Below are experts of layer 5 (counted from 0) of a mixture-of-experts language model. Rows are named router (the router's row for the expert), gate (a neuron's input weights, with its number), up (a neuron's input weights, with its number) and show model dimensions 0-255. Each number is 200 + 40 x the weight over its row's rms, rounded and kept within 0 to 999.
After each expert's rows: "comes after" lists some tokens at least twice as common just before its tokens as in all text. This comes from a sample of Wikipedia text that the model never trained on. Tokens count by the router's weight.

# expert 37
router,195,206,185,228,148,179,183,226,244,222,189,240,221,254,236,198,184,197,234,116,222,172,223,215,279,190,287,230,234,226,132,183,185,277,237,180,262,179,231,218,168,105,213,260,201,219,182,237,144,229,184,192,226,282,299,216,198,170,203,195,222,134,235,173,180,131,238,170,217,231,217,234,204,224,250,179,225,154,187,162,182,280,214,271,159,218,244,179,255,185,229,206,220,143,210,243,194,183,246,145,153,201,131,214,209,239,222,146,238,181,225,240,144,241,140,143,236,224,179,266,191,197,139,186,73,198,266,227,156,179,227,184,210,188,138,159,220,190,209,217,183,175,224,239,152,189,159,164,130,170,194,198,272,223,178,195,165,187,221,162,138,246,192,138,260,168,196,258,169,230,167,283,241,223,284,169,187,230,208,184,263,103,255,162,152,174,216,274,151,206,233,182,219,150,203,178,222,157,271,241,214,188,164,184,150,166,230,158,218,187,261,176,183,169,128,238,197,169,265,227,142,158,248,176,199,195,237,217,200,211,195,180,174,270,233,134,224,221,207,242,223,226,135,215,229,191,229,236,165,145,305,209,247,181,178,166
gate3,222,233,137,208,139,207,187,268,214,214,220,231,247,149,224,156,168,214,231,275,220,186,235,187,201,203,248,237,189,174,179,198,235,247,178,179,170,193,211,178,195,176,242,160,217,221,241,198,177,153,246,185,162,254,263,165,140,166,198,140,206,190,185,209,226,227,133,113,254,142,229,217,255,257,239,179,276,253,208,203,228,167,224,267,197,211,199,219,228,165,202,231,238,190,175,246,193,263,169,181,196,246,160,162,206,297,218,242,231,194,218,196,186,204,191,146,249,201,244,205,218,174,271,165,153,226,216,237,221,272,245,82,196,173,231,143,162,140,204,175,186,223,249,250,242,200,162,174,239,151,148,249,230,180,257,206,198,252,204,186,219,201,149,239,197,164,112,256,205,201,118,219,174,252,166,174,183,205,244,101,198,118,293,194,223,197,307,245,213,228,219,254,201,201,244,215,153,176,195,164,153,121,231,160,206,227,251,160,81,264,182,203,196,173,199,192,225,241,187,202,198,164,184,164,134,254,120,191,180,232,243,236,134,163,140,235,199,244,245,295,244,261,175,170,179,233,236,205,186,206,181,264,138,209,224,195
up3,248,159,177,179,234,182,246,157,129,191,248,177,171,190,190,229,249,192,206,145,210,241,182,153,245,223,193,194,213,187,220,182,164,151,176,219,216,204,136,238,224,214,131,276,200,215,227,151,202,246,151,196,239,177,171,265,239,260,218,268,210,201,183,162,198,233,252,246,151,275,160,193,166,188,234,233,173,90,222,198,183,252,171,132,186,138,200,215,167,202,221,192,197,176,222,199,183,168,207,203,173,173,217,269,203,171,139,198,201,215,208,220,179,171,254,169,143,211,208,232,207,201,110,302,184,221,212,176,183,165,206,245,214,237,177,284,257,305,186,239,248,184,143,196,154,214,209,203,188,229,205,215,223,214,196,221,229,119,216,230,222,164,187,181,151,238,243,100,175,194,246,229,211,176,214,197,207,159,216,316,166,303,162,234,166,226,156,158,227,161,194,168,133,142,106,132,233,226,180,268,223,249,160,248,159,225,163,230,239,122,161,154,220,216,197,220,196,154,204,149,216,284,201,294,274,144,219,223,207,179,185,233,225,258,239,221,208,137,185,88,152,119,204,238,200,173,221,200,212,216,205,172,253,162,251,234
comes after: "the ", "=", "a ", "The ", "==", "-"

# expert 1
router,230,211,256,267,83,160,221,197,252,274,180,159,170,225,209,183,177,205,319,144,183,203,149,217,189,202,247,229,261,183,198,90,214,168,147,143,232,198,221,199,212,139,235,235,161,151,201,205,175,175,196,200,215,260,236,226,130,176,273,179,233,175,154,128,172,158,240,188,239,199,204,191,159,190,186,265,149,191,174,162,234,253,158,231,204,223,185,164,267,117,179,207,211,190,225,211,167,177,174,171,165,168,224,172,214,257,163,197,219,154,199,263,179,168,185,146,179,171,189,249,198,268,156,240,149,219,258,236,199,156,212,199,199,215,136,167,186,192,237,197,142,215,212,207,144,240,159,146,102,225,125,222,244,233,187,233,197,154,204,182,224,189,142,236,246,172,171,208,230,207,269,214,217,304,231,243,165,221,165,203,209,133,205,153,199,247,223,209,146,247,247,187,265,181,199,177,223,260,153,234,206,153,206,232,180,157,139,194,149,185,238,189,249,268,160,252,101,223,196,227,168,191,189,173,202,146,225,247,186,182,243,261,190,212,253,111,217,249,195,201,215,179,177,173,208,221,256,207,121,164,211,217,129,88,198,265
gate5,182,227,198,192,252,194,116,189,215,196,224,206,204,209,207,206,218,259,144,192,165,227,239,201,200,96,196,161,259,179,243,165,125,162,194,251,122,126,179,187,242,195,136,169,177,205,270,219,162,221,237,242,176,189,155,191,164,250,269,239,215,301,196,209,221,143,177,145,263,217,256,239,145,257,217,157,196,227,177,270,212,273,189,236,139,237,163,229,174,211,168,316,263,161,214,163,138,229,229,154,228,208,192,199,197,239,217,184,246,208,249,216,171,194,166,187,210,193,259,182,148,246,199,241,206,215,194,331,140,226,166,225,250,202,210,239,260,306,232,174,250,219,200,229,191,246,194,140,133,137,164,214,206,172,185,229,241,163,212,167,234,241,300,172,152,119,234,133,222,133,210,235,207,229,194,196,129,194,169,174,190,196,160,176,188,239,222,252,197,242,161,119,156,227,246,188,158,180,227,132,223,144,242,241,245,241,151,152,227,160,245,199,210,250,153,225,189,215,205,205,140,225,197,199,183,224,143,206,144,221,234,206,226,169,152,174,197,282,182,176,226,138,220,218,167,216,176,197,262,209,225,253,188,161,180,223
up5,212,248,195,155,253,192,144,221,217,194,273,173,129,222,200,194,212,207,200,170,204,207,313,255,211,227,258,141,194,201,237,163,155,177,196,189,214,171,261,172,154,148,107,178,169,239,228,182,224,202,253,284,246,132,192,141,236,154,224,213,229,259,227,164,195,202,172,163,276,173,179,235,198,226,216,224,167,137,170,240,247,227,312,232,156,252,174,151,215,248,197,204,159,179,200,210,249,131,233,147,194,273,265,192,229,201,303,141,174,233,186,218,235,203,187,151,261,166,257,227,216,276,211,254,200,243,179,257,248,163,126,225,231,178,197,196,296,185,215,236,236,213,227,344,229,179,243,171,130,197,269,227,147,181,198,178,176,209,192,191,239,239,217,189,170,175,215,187,220,201,274,264,234,183,239,183,157,173,154,149,146,211,152,153,161,196,188,253,192,272,179,199,254,223,250,186,190,203,223,183,190,222,199,263,257,178,207,163,198,206,259,204,200,223,171,153,204,201,188,230,182,187,253,230,226,190,205,169,92,204,244,212,131,178,194,222,270,241,180,158,169,202,235,208,266,164,138,172,263,220,161,198,218,212,196,253
comes after: ".", "\n", "\n\n", "==", "201", "200"

# expert 5
router,244,203,168,176,153,190,187,168,237,194,168,182,282,293,225,262,219,162,258,137,169,172,220,125,292,210,267,190,203,210,178,203,169,245,168,159,134,198,224,240,204,203,225,175,168,194,175,244,200,253,228,228,167,237,167,206,234,189,198,215,271,166,128,182,267,110,206,205,224,166,188,191,294,236,233,260,187,204,210,107,211,234,173,216,204,262,229,172,266,148,203,227,234,195,296,205,212,198,238,180,133,182,170,250,281,237,219,169,258,195,206,202,197,252,229,125,271,205,185,230,126,280,206,220,149,221,204,205,203,209,210,138,179,218,150,224,314,228,256,265,199,215,145,225,165,226,179,155,238,161,242,209,186,233,191,210,94,100,219,166,256,195,223,152,231,109,223,245,199,212,175,207,230,252,199,191,158,233,158,231,238,188,209,243,213,245,237,270,194,152,221,249,221,265,158,243,180,203,243,281,179,201,192,217,137,190,218,191,147,177,224,180,209,226,184,188,143,160,248,205,165,204,226,137,247,176,234,189,228,205,221,223,143,272,205,152,193,188,206,225,260,263,162,211,181,180,252,166,141,180,229,207,175,233,216,252
gate1,146,199,183,189,188,211,232,213,164,208,215,184,221,195,171,100,142,222,178,157,189,230,185,179,209,219,183,189,203,196,170,186,319,157,152,160,234,277,179,160,240,178,188,279,239,96,228,279,238,143,199,219,147,261,180,260,200,122,188,217,221,249,218,253,190,177,139,169,214,165,257,158,211,261,247,194,163,193,302,207,193,227,201,154,221,225,256,214,131,164,276,168,252,181,127,211,222,190,240,222,283,178,159,251,174,272,211,228,222,220,236,153,245,171,151,178,157,202,210,186,210,160,132,157,242,193,288,163,262,225,149,208,181,184,122,144,231,274,175,191,252,215,233,220,272,224,213,213,209,224,174,182,204,217,180,168,195,255,214,175,115,206,203,176,225,231,175,152,180,133,195,190,238,233,216,224,275,246,204,176,244,227,199,172,191,160,145,219,246,179,140,158,157,230,230,223,182,255,162,239,196,204,198,131,195,188,184,115,194,106,229,168,273,252,287,196,217,166,241,206,221,201,211,228,169,226,274,175,232,153,215,209,200,197,217,121,187,178,199,218,179,226,275,120,206,184,219,212,249,124,217,185,200,201,225,251
up1,168,215,204,165,189,202,234,220,207,243,147,186,204,269,189,158,164,245,174,159,239,237,143,161,119,221,273,156,215,216,189,184,219,297,249,250,276,244,173,141,176,197,178,221,223,181,271,155,232,254,298,241,234,219,131,160,265,181,192,195,275,225,292,252,268,256,146,158,252,215,173,189,183,186,191,229,129,133,233,183,199,213,246,199,244,231,175,151,269,171,260,230,273,188,229,157,225,192,253,203,233,191,166,257,194,221,198,244,178,231,159,143,221,161,235,267,220,151,222,130,194,191,184,208,171,235,192,223,198,238,220,179,182,188,214,172,249,138,222,202,190,260,176,231,225,258,177,136,254,76,259,201,208,117,154,168,176,238,205,218,221,198,210,206,178,189,195,249,182,177,155,164,202,236,267,247,200,176,212,189,193,170,251,215,220,206,244,188,195,188,186,177,185,213,164,185,281,310,198,255,215,163,258,204,217,172,189,188,163,229,206,179,260,212,235,153,202,185,204,179,235,227,275,199,162,182,280,156,239,170,272,159,202,203,225,174,259,198,195,228,166,256,112,174,205,128,167,181,175,137,251,209,186,265,196,277
comes after: "is ", "the ", "a ", "as ", ". ", "with "

# expert 31
router,208,188,171,221,105,197,239,231,137,210,120,196,245,262,156,257,198,214,253,70,218,203,229,218,299,157,280,212,236,175,178,120,184,181,209,180,203,154,127,210,205,217,231,223,215,204,139,251,216,250,166,204,185,249,204,207,147,197,240,190,195,224,115,199,277,129,253,272,201,156,126,179,183,229,220,264,177,242,160,185,212,239,176,211,212,220,253,213,265,174,198,170,217,117,198,224,154,164,175,178,152,190,261,217,295,270,270,162,268,116,159,199,174,207,203,170,175,192,186,232,126,226,146,217,191,184,210,197,244,141,254,226,156,226,194,174,237,231,248,265,157,111,268,182,156,155,113,220,198,191,154,140,244,204,156,187,129,189,267,211,211,181,184,168,224,162,230,209,170,217,206,222,185,212,170,164,223,234,187,227,209,152,208,196,180,190,227,173,153,151,204,250,213,256,256,205,179,182,238,203,222,172,205,225,175,208,103,188,176,168,186,268,268,264,191,257,209,214,241,224,215,243,178,188,207,170,210,221,225,238,216,227,125,206,265,123,189,209,216,242,245,190,139,153,174,208,267,180,217,170,241,184,175,202,190,231
gate1,194,226,220,228,190,225,228,211,182,271,227,179,188,210,150,183,264,130,162,153,178,179,288,194,192,183,194,216,186,183,199,257,156,106,174,210,152,168,159,187,171,232,213,220,173,280,178,183,214,190,262,140,238,200,200,227,162,123,213,174,221,165,184,184,216,152,197,190,219,65,187,182,167,197,165,193,139,182,204,222,199,251,128,139,198,176,168,130,166,177,144,201,125,140,221,182,137,259,165,201,208,191,247,303,248,177,172,212,205,207,155,170,186,209,148,191,175,230,124,173,143,292,268,171,145,251,205,164,201,162,172,277,246,220,256,233,214,223,258,169,188,193,208,269,184,187,176,205,164,200,187,213,220,218,281,131,175,116,205,170,239,258,205,224,136,251,229,196,174,207,217,270,186,207,292,227,170,259,161,161,204,218,202,281,214,197,147,175,174,179,195,184,258,200,136,172,155,171,234,196,222,75,211,171,216,186,214,142,162,189,229,204,251,269,211,246,177,220,182,277,147,247,191,211,194,234,198,182,185,261,220,209,151,182,228,213,217,175,244,274,217,173,264,219,200,101,227,203,161,174,160,207,246,222,142,234
up1,199,188,146,217,105,167,182,216,255,191,247,185,210,211,185,218,205,172,177,144,137,188,210,181,211,232,171,174,184,222,176,167,142,204,183,190,195,228,151,204,166,181,221,212,172,180,214,190,193,230,264,218,233,212,144,217,215,228,213,191,205,241,216,164,205,241,193,197,265,206,219,145,166,288,149,247,150,156,198,200,212,186,147,169,177,200,171,198,266,205,222,191,173,140,170,218,213,196,248,246,209,246,144,212,150,238,222,186,179,111,115,139,135,207,201,288,220,201,179,182,158,196,148,251,214,204,180,242,241,242,70,243,185,202,224,180,222,267,190,169,272,196,237,250,233,250,270,236,130,147,171,157,276,265,238,185,168,186,101,187,220,143,282,127,234,158,241,233,294,245,147,240,266,156,217,155,219,196,185,185,208,168,232,202,182,185,253,202,178,144,176,152,184,135,153,153,188,218,257,230,248,161,218,150,141,192,245,219,182,140,214,186,235,127,193,213,132,205,199,235,146,272,240,173,132,266,177,187,153,203,190,216,190,176,125,85,153,216,162,163,210,215,215,204,254,116,228,167,205,223,238,232,223,214,160,247
comes after: "| ", "United ", "/ ", "New ", "–", "R"

# expert 4
router,268,185,212,156,180,203,266,239,264,183,219,201,224,216,130,274,177,179,283,133,208,212,193,189,240,193,204,161,236,222,145,134,196,249,173,237,194,192,240,230,252,182,202,274,214,172,165,276,189,209,197,207,190,249,177,178,152,230,190,245,239,222,162,114,245,148,242,186,203,195,123,205,204,228,191,124,189,188,202,233,223,242,198,193,158,190,176,205,236,133,284,190,259,191,241,152,165,162,198,162,151,142,249,198,213,221,199,210,197,115,195,153,105,163,214,179,171,204,247,188,153,167,220,181,104,209,245,140,153,162,190,201,123,193,152,240,276,213,260,206,220,193,177,172,138,170,261,143,223,179,185,179,266,193,233,188,210,202,224,217,148,204,173,184,241,162,199,229,159,187,150,249,172,172,146,186,213,262,263,233,176,116,192,224,193,171,221,170,267,107,226,157,262,182,182,167,253,140,298,198,249,185,198,184,150,163,163,140,154,205,198,220,206,283,205,183,224,218,193,242,188,217,197,182,210,163,230,275,170,197,225,284,163,221,179,135,194,177,234,234,205,141,157,276,167,297,226,176,149,111,183,153,168,175,204,184
gate3,237,154,230,252,203,147,299,198,201,203,263,221,178,228,183,210,136,169,218,163,170,227,151,232,196,238,185,210,209,223,134,212,222,223,239,212,204,179,228,153,273,124,216,248,186,196,218,162,179,225,220,151,195,239,178,165,152,244,251,283,181,113,212,218,191,259,263,194,201,242,152,185,149,160,217,282,148,180,100,236,241,182,129,228,216,167,174,124,201,224,229,214,189,187,236,173,216,195,181,182,235,224,229,206,170,193,266,257,235,139,177,207,178,188,201,163,197,199,239,213,222,207,126,269,202,200,241,205,162,157,193,238,169,245,251,213,263,241,170,186,192,243,299,218,205,300,201,166,134,224,191,202,204,197,140,183,152,193,260,187,127,244,184,177,166,205,254,256,257,208,159,218,245,209,181,134,202,228,262,168,194,135,216,74,229,179,152,242,210,175,108,233,228,130,291,174,216,190,223,224,270,187,238,262,210,231,189,153,213,154,240,226,199,215,241,232,212,186,122,161,158,121,244,195,144,134,152,182,175,239,173,189,194,207,247,166,185,162,247,185,147,191,230,275,192,182,222,182,208,143,199,215,115,205,168,210
up3,219,173,100,269,267,175,180,245,219,209,155,178,153,131,245,192,190,198,223,179,144,237,214,166,164,194,146,278,269,209,129,253,233,220,178,129,189,193,246,206,218,179,175,231,177,156,119,147,147,201,222,128,203,143,182,189,211,243,225,241,160,192,273,243,223,224,207,167,229,264,201,203,141,232,236,219,178,252,197,259,224,245,207,244,214,171,216,180,210,137,221,178,179,213,136,262,283,141,188,207,213,209,191,188,85,192,207,232,224,203,265,216,154,165,164,242,168,158,199,220,193,241,145,275,220,179,207,157,190,145,197,249,209,217,229,126,262,237,154,112,163,182,219,223,216,247,202,166,160,245,178,215,193,184,124,153,170,219,196,124,177,200,217,187,171,244,266,201,270,196,108,162,194,217,166,138,178,233,206,181,248,245,284,250,172,204,181,113,152,203,216,178,214,188,215,191,161,203,201,214,124,159,140,148,178,188,238,252,189,158,218,253,271,189,239,212,204,250,167,133,204,185,171,207,176,232,159,276,165,196,198,177,234,161,109,175,213,209,98,244,218,214,182,236,218,179,269,188,144,158,219,214,214,245,209,181
comes after: "1", "2", "3", "0", "4", "6"

# expert 25
router,209,210,169,224,121,139,218,242,182,245,239,222,214,180,147,256,215,250,337,123,162,175,209,193,289,162,219,216,231,162,172,178,177,238,238,188,178,202,232,252,227,179,200,182,246,191,115,246,202,190,195,149,182,181,179,157,221,180,273,224,244,101,210,163,214,193,220,168,227,146,170,200,159,175,281,264,175,200,141,167,248,216,191,178,124,235,173,211,226,217,208,211,229,157,265,243,156,119,200,212,212,184,142,212,218,233,253,227,209,178,194,252,213,147,146,189,226,135,213,215,224,189,229,172,187,210,223,228,252,183,186,146,151,155,74,241,261,169,256,226,145,178,202,158,202,207,157,180,194,124,186,161,248,231,182,208,186,153,209,126,196,230,188,162,240,148,199,170,226,198,194,240,262,203,233,221,182,238,143,220,214,148,261,253,197,242,197,157,264,188,210,216,236,197,263,191,217,170,192,257,287,202,266,236,153,172,235,128,145,155,235,244,229,218,213,190,203,143,185,164,211,238,226,199,233,80,200,237,135,209,236,217,130,226,195,244,180,235,163,304,204,207,190,180,197,232,244,263,167,151,261,163,172,207,245,207
gate3,239,171,163,219,219,224,187,216,141,209,176,165,151,203,198,231,237,213,196,195,194,211,195,169,252,179,241,218,258,163,209,226,101,229,195,231,235,190,245,110,187,146,168,183,196,179,234,248,180,184,196,136,178,152,188,174,224,223,167,191,159,186,116,144,130,200,233,191,198,224,184,230,129,237,201,229,209,262,259,200,193,172,210,199,156,154,140,147,213,196,109,180,178,200,196,227,132,215,250,227,192,186,282,196,178,177,190,188,217,220,257,250,207,140,173,207,132,161,149,137,187,279,253,191,140,204,259,227,163,164,186,199,216,260,186,286,211,187,157,196,232,143,213,179,240,185,158,198,191,205,158,217,205,205,177,207,261,164,176,227,151,262,180,203,145,243,191,180,209,241,105,213,195,122,245,182,172,271,295,141,212,187,249,306,177,224,174,214,231,224,188,196,190,188,266,123,181,220,287,212,182,225,186,157,188,218,178,191,112,129,240,194,310,201,195,240,211,152,243,162,243,228,283,245,156,145,177,253,210,306,261,201,191,121,265,227,187,218,195,197,166,222,166,206,228,164,214,242,203,199,166,135,194,243,142,268
up3,190,270,245,151,183,191,191,176,245,251,144,210,231,198,249,189,201,234,184,123,230,169,208,212,98,229,139,151,203,274,148,138,269,165,169,175,213,135,193,214,233,260,247,243,218,232,191,159,206,174,249,277,224,246,154,162,158,254,161,251,205,198,231,202,246,199,154,219,193,214,242,214,262,250,121,207,219,143,181,229,160,238,210,160,212,263,274,193,206,184,244,254,214,183,241,210,216,192,227,178,215,241,183,171,180,209,248,182,192,114,213,118,150,258,191,188,257,266,178,265,191,162,158,202,203,200,187,242,185,170,193,190,177,242,263,121,258,177,280,253,193,180,210,176,98,205,268,211,170,217,126,197,198,215,258,139,170,236,190,207,172,176,220,77,223,200,201,157,213,171,201,262,212,282,103,241,247,191,198,218,173,189,131,144,194,161,232,195,218,152,226,165,203,227,210,200,205,193,145,173,168,171,182,216,175,212,254,215,307,208,174,149,146,242,175,233,183,208,212,241,142,191,178,168,226,269,196,182,140,133,153,226,223,273,215,222,264,200,209,266,216,202,229,249,192,256,234,194,248,229,183,240,197,201,263,215
comes after: "| ", "s", "ed", "es", "==", "==="

# expert 22
router,198,209,197,212,128,175,177,218,199,178,219,153,157,202,210,216,179,178,252,139,156,245,211,184,201,170,247,156,194,214,194,135,169,276,161,141,222,191,233,217,200,181,301,230,177,222,185,184,179,254,191,214,203,204,183,197,251,199,184,211,287,91,169,105,256,199,269,156,220,171,208,190,217,135,196,219,232,210,149,157,220,226,191,236,208,265,133,173,185,174,139,198,228,222,155,201,161,186,182,218,184,181,211,263,235,191,202,162,214,186,219,255,136,148,262,175,197,220,233,202,171,184,150,164,192,174,267,274,230,143,235,239,175,221,205,185,272,213,273,214,237,184,226,126,195,109,171,179,172,119,170,142,213,199,185,229,158,220,194,114,175,248,143,170,246,131,200,199,159,201,191,169,258,227,154,151,243,267,194,161,163,126,192,211,228,201,255,243,190,164,300,199,230,217,239,210,258,149,302,215,218,139,203,197,80,167,177,220,159,167,233,200,219,278,207,170,142,150,236,209,186,173,237,221,256,121,265,214,239,245,226,269,155,181,245,186,205,218,259,252,206,202,222,199,223,249,303,232,183,200,189,203,172,178,235,214
gate1,176,243,190,264,129,220,200,254,215,215,142,174,214,160,165,226,122,73,206,260,212,259,179,236,235,123,185,193,190,173,158,181,169,260,289,230,216,185,229,174,174,176,234,170,168,184,179,146,229,220,250,224,167,195,189,175,196,150,221,179,153,177,242,196,164,186,174,244,175,185,191,171,107,129,184,205,242,218,103,177,194,187,194,169,136,246,239,154,293,251,185,166,127,135,156,200,210,159,194,216,252,222,153,208,237,227,130,191,186,236,289,220,173,115,209,227,146,226,145,140,224,224,196,256,127,167,238,187,200,126,205,190,161,162,188,244,186,154,241,178,204,168,291,203,141,121,163,170,221,194,232,211,149,150,160,191,199,180,228,135,230,193,167,223,239,153,144,258,132,212,231,195,230,225,237,222,191,151,163,218,135,163,189,233,207,196,231,220,215,206,146,228,166,202,179,178,161,267,158,155,180,268,177,207,209,180,158,229,193,139,191,248,207,256,255,238,180,228,235,244,210,208,215,191,213,227,217,178,230,228,171,247,218,192,220,172,164,195,235,211,166,152,159,188,230,232,179,119,268,263,258,180,206,108,305,198
up1,152,147,223,209,173,245,184,216,293,196,165,259,211,141,175,198,179,146,203,185,205,218,132,279,246,136,162,214,173,235,137,216,196,276,302,150,206,278,230,140,269,204,190,194,174,221,228,220,199,222,247,178,191,137,182,177,204,180,151,238,203,237,158,205,212,186,186,188,203,253,226,135,196,216,161,216,191,216,184,195,132,156,230,156,194,194,183,257,243,195,158,188,175,211,155,172,166,180,189,230,207,230,219,248,163,226,196,207,200,223,206,285,150,247,184,170,163,241,288,190,220,157,169,317,194,152,178,226,212,164,253,223,157,145,236,226,216,234,221,135,180,233,227,150,226,190,147,144,216,128,164,227,217,201,191,177,247,221,248,194,150,197,244,165,235,205,159,201,166,237,207,221,197,265,227,219,211,150,271,213,83,208,142,203,225,160,226,205,266,199,234,166,136,178,194,216,155,238,190,142,228,219,196,124,208,132,110,221,185,171,144,165,194,192,161,264,185,313,217,198,214,219,157,170,218,197,289,124,213,248,186,245,217,185,219,194,169,300,238,198,177,232,178,138,223,221,195,154,256,220,209,209,234,92,275,222
comes after: "\n", "- ", ": ", "(", "; ", "a "

# expert 14
router,188,200,170,192,185,228,159,265,214,216,235,231,232,243,192,219,247,250,255,158,140,253,259,207,312,168,295,188,241,240,97,177,180,184,167,164,186,177,237,210,228,174,236,189,205,148,159,259,172,217,150,175,205,185,210,143,156,193,225,187,183,214,157,176,226,211,266,184,203,234,73,160,180,194,198,225,212,224,191,193,263,203,230,196,166,146,187,155,237,218,172,189,217,232,222,244,146,203,219,233,264,198,242,195,226,241,221,156,237,127,176,218,109,230,229,194,226,194,243,254,198,246,180,246,141,93,234,169,173,200,228,185,216,224,159,238,187,160,274,190,203,99,262,190,145,158,223,107,227,174,144,213,287,150,160,164,229,145,189,164,250,166,170,134,209,188,189,206,165,180,164,185,257,224,190,205,190,280,190,192,200,152,203,206,202,235,200,279,156,219,263,248,203,176,242,195,247,179,250,287,222,144,225,194,211,83,177,187,164,139,226,244,228,278,204,186,199,188,286,208,145,244,214,216,302,121,196,237,245,193,242,202,166,226,203,188,229,185,242,179,215,230,182,205,188,240,218,246,173,176,208,149,191,245,217,186
gate2,173,155,184,266,239,215,184,228,158,191,125,248,215,170,161,142,234,214,181,212,258,201,191,163,210,173,178,165,141,210,179,190,219,233,257,236,154,227,159,180,156,153,170,220,210,145,223,297,332,218,183,147,158,197,164,244,126,202,162,153,195,189,198,181,205,173,258,180,140,215,165,187,193,278,230,165,200,190,211,185,178,210,175,198,185,246,189,169,183,215,263,196,227,192,136,166,134,169,231,177,233,239,241,200,239,211,174,179,243,241,174,193,238,162,215,185,200,276,233,222,263,199,191,203,202,180,146,189,177,153,215,179,193,222,215,178,238,246,208,144,193,196,269,188,188,267,218,118,239,180,185,258,222,227,214,194,185,174,297,205,134,209,180,191,215,229,254,182,181,151,237,258,215,290,141,130,132,209,209,221,115,221,214,248,201,253,203,222,151,175,126,241,237,203,236,224,197,228,152,215,239,276,234,147,218,137,259,188,168,240,220,235,219,135,263,185,200,151,207,265,323,153,249,133,195,144,222,217,233,241,249,220,274,198,231,242,166,204,243,80,220,288,202,229,161,185,180,172,170,193,236,129,147,218,190,213
up2,242,208,200,236,180,271,289,171,215,219,188,212,180,166,215,164,166,185,198,172,293,269,240,231,230,219,234,230,217,205,259,177,177,188,182,120,204,218,206,180,148,195,203,169,175,148,209,231,189,172,109,165,184,213,242,224,200,254,197,214,206,186,166,161,219,202,168,197,233,186,255,204,133,214,169,168,210,87,170,295,234,222,221,174,225,155,193,124,203,194,191,174,212,243,167,243,112,202,179,204,227,172,190,179,193,151,141,170,201,146,200,186,259,201,158,177,155,205,150,269,201,222,157,276,244,202,200,177,155,244,159,201,94,213,231,206,226,201,179,111,205,156,157,177,189,253,290,229,204,159,197,249,214,194,192,164,211,238,125,174,131,248,126,173,191,204,246,213,180,199,187,259,190,262,207,201,155,272,169,237,181,192,160,322,204,198,146,171,241,213,135,219,156,188,205,199,145,289,206,208,189,250,169,235,252,125,183,239,246,220,212,133,164,246,194,173,284,185,233,200,250,225,204,217,126,229,200,227,180,218,155,84,203,212,252,198,233,189,272,148,214,216,212,195,178,182,224,187,184,149,154,233,78,238,199,176
comes after: "\n", "\n\n", " ", ")", "4 ", "3 "

# expert 3
router,195,254,210,191,176,235,166,209,170,253,234,201,190,243,217,178,190,194,212,148,269,204,251,188,212,210,255,277,286,215,197,181,211,247,172,115,163,238,247,217,248,184,178,216,295,238,203,193,214,233,207,264,194,187,216,191,157,217,259,233,233,148,143,167,257,194,264,206,217,206,214,168,216,200,201,184,170,266,143,167,236,208,179,243,150,195,189,134,202,196,207,245,273,185,173,213,195,137,206,211,228,223,197,239,230,315,196,181,291,172,223,258,98,208,156,171,213,157,203,233,197,195,161,201,256,141,286,203,197,126,200,147,176,167,80,157,325,174,229,213,218,136,195,185,135,170,227,165,167,146,146,159,196,231,124,252,214,213,193,144,175,180,142,150,237,168,173,275,214,180,208,260,195,232,223,141,196,226,184,204,237,214,220,196,256,214,225,213,215,180,219,209,183,165,194,208,315,168,217,246,203,154,240,190,197,187,130,179,143,177,236,184,262,258,180,137,177,197,254,173,197,229,161,183,189,236,233,209,172,222,184,268,196,262,248,171,206,244,209,271,178,218,168,119,183,227,250,198,198,137,248,199,103,202,225,225
gate3,189,136,268,126,197,108,243,196,103,247,198,213,170,285,138,149,264,199,139,140,238,213,162,155,258,205,219,185,161,193,189,89,232,141,279,171,237,216,202,169,157,198,180,171,198,259,257,252,188,237,201,229,179,198,167,256,231,162,252,249,175,175,225,235,258,141,266,222,169,212,215,211,182,180,132,233,140,195,173,144,169,190,181,194,165,202,199,141,159,219,171,180,240,216,228,259,266,219,210,153,231,195,215,173,191,296,234,217,208,207,233,171,120,206,182,154,188,206,168,164,178,147,184,217,209,260,232,98,230,192,212,166,208,193,153,171,284,211,205,284,173,208,160,170,133,172,186,172,186,172,261,230,218,234,203,204,266,217,169,185,212,198,192,190,154,221,234,203,242,174,78,213,224,249,151,181,198,290,219,215,240,219,217,270,209,226,163,189,184,170,187,178,178,243,236,131,204,159,198,147,161,205,258,180,200,146,159,137,228,214,258,202,239,211,224,158,176,207,287,161,214,258,184,200,162,230,254,236,160,214,220,259,173,187,268,140,215,253,154,250,187,278,190,176,177,278,208,203,232,214,228,232,217,191,236,191
up3,219,179,184,292,142,241,254,140,213,139,193,250,176,176,136,189,217,240,194,170,213,151,187,244,141,198,194,179,240,190,173,185,183,247,315,209,189,166,178,189,251,265,205,251,221,133,160,225,150,272,202,173,169,161,139,207,186,178,171,204,185,175,183,109,258,185,152,232,228,222,166,263,265,177,244,142,202,240,162,196,172,244,239,198,277,167,223,167,156,198,149,211,208,231,219,199,250,180,95,232,176,229,229,194,173,190,221,225,266,126,181,172,255,175,246,208,207,217,130,235,187,175,163,192,230,138,214,214,175,218,276,224,149,233,232,209,180,235,201,270,155,193,190,202,216,160,223,235,228,118,155,198,170,164,103,286,149,246,257,166,176,163,270,201,195,126,203,257,220,151,164,157,226,174,130,161,227,116,226,160,232,155,207,173,244,209,249,211,228,247,217,226,220,237,152,159,185,244,240,297,222,197,169,188,163,209,178,269,136,174,183,206,209,135,287,226,220,191,157,201,227,229,255,193,195,140,161,221,169,232,163,198,209,229,163,238,137,198,153,181,239,234,224,213,172,133,256,243,229,223,191,212,189,260,217,143
comes after: "of ", "'", "in ", ". ", "to ", "for "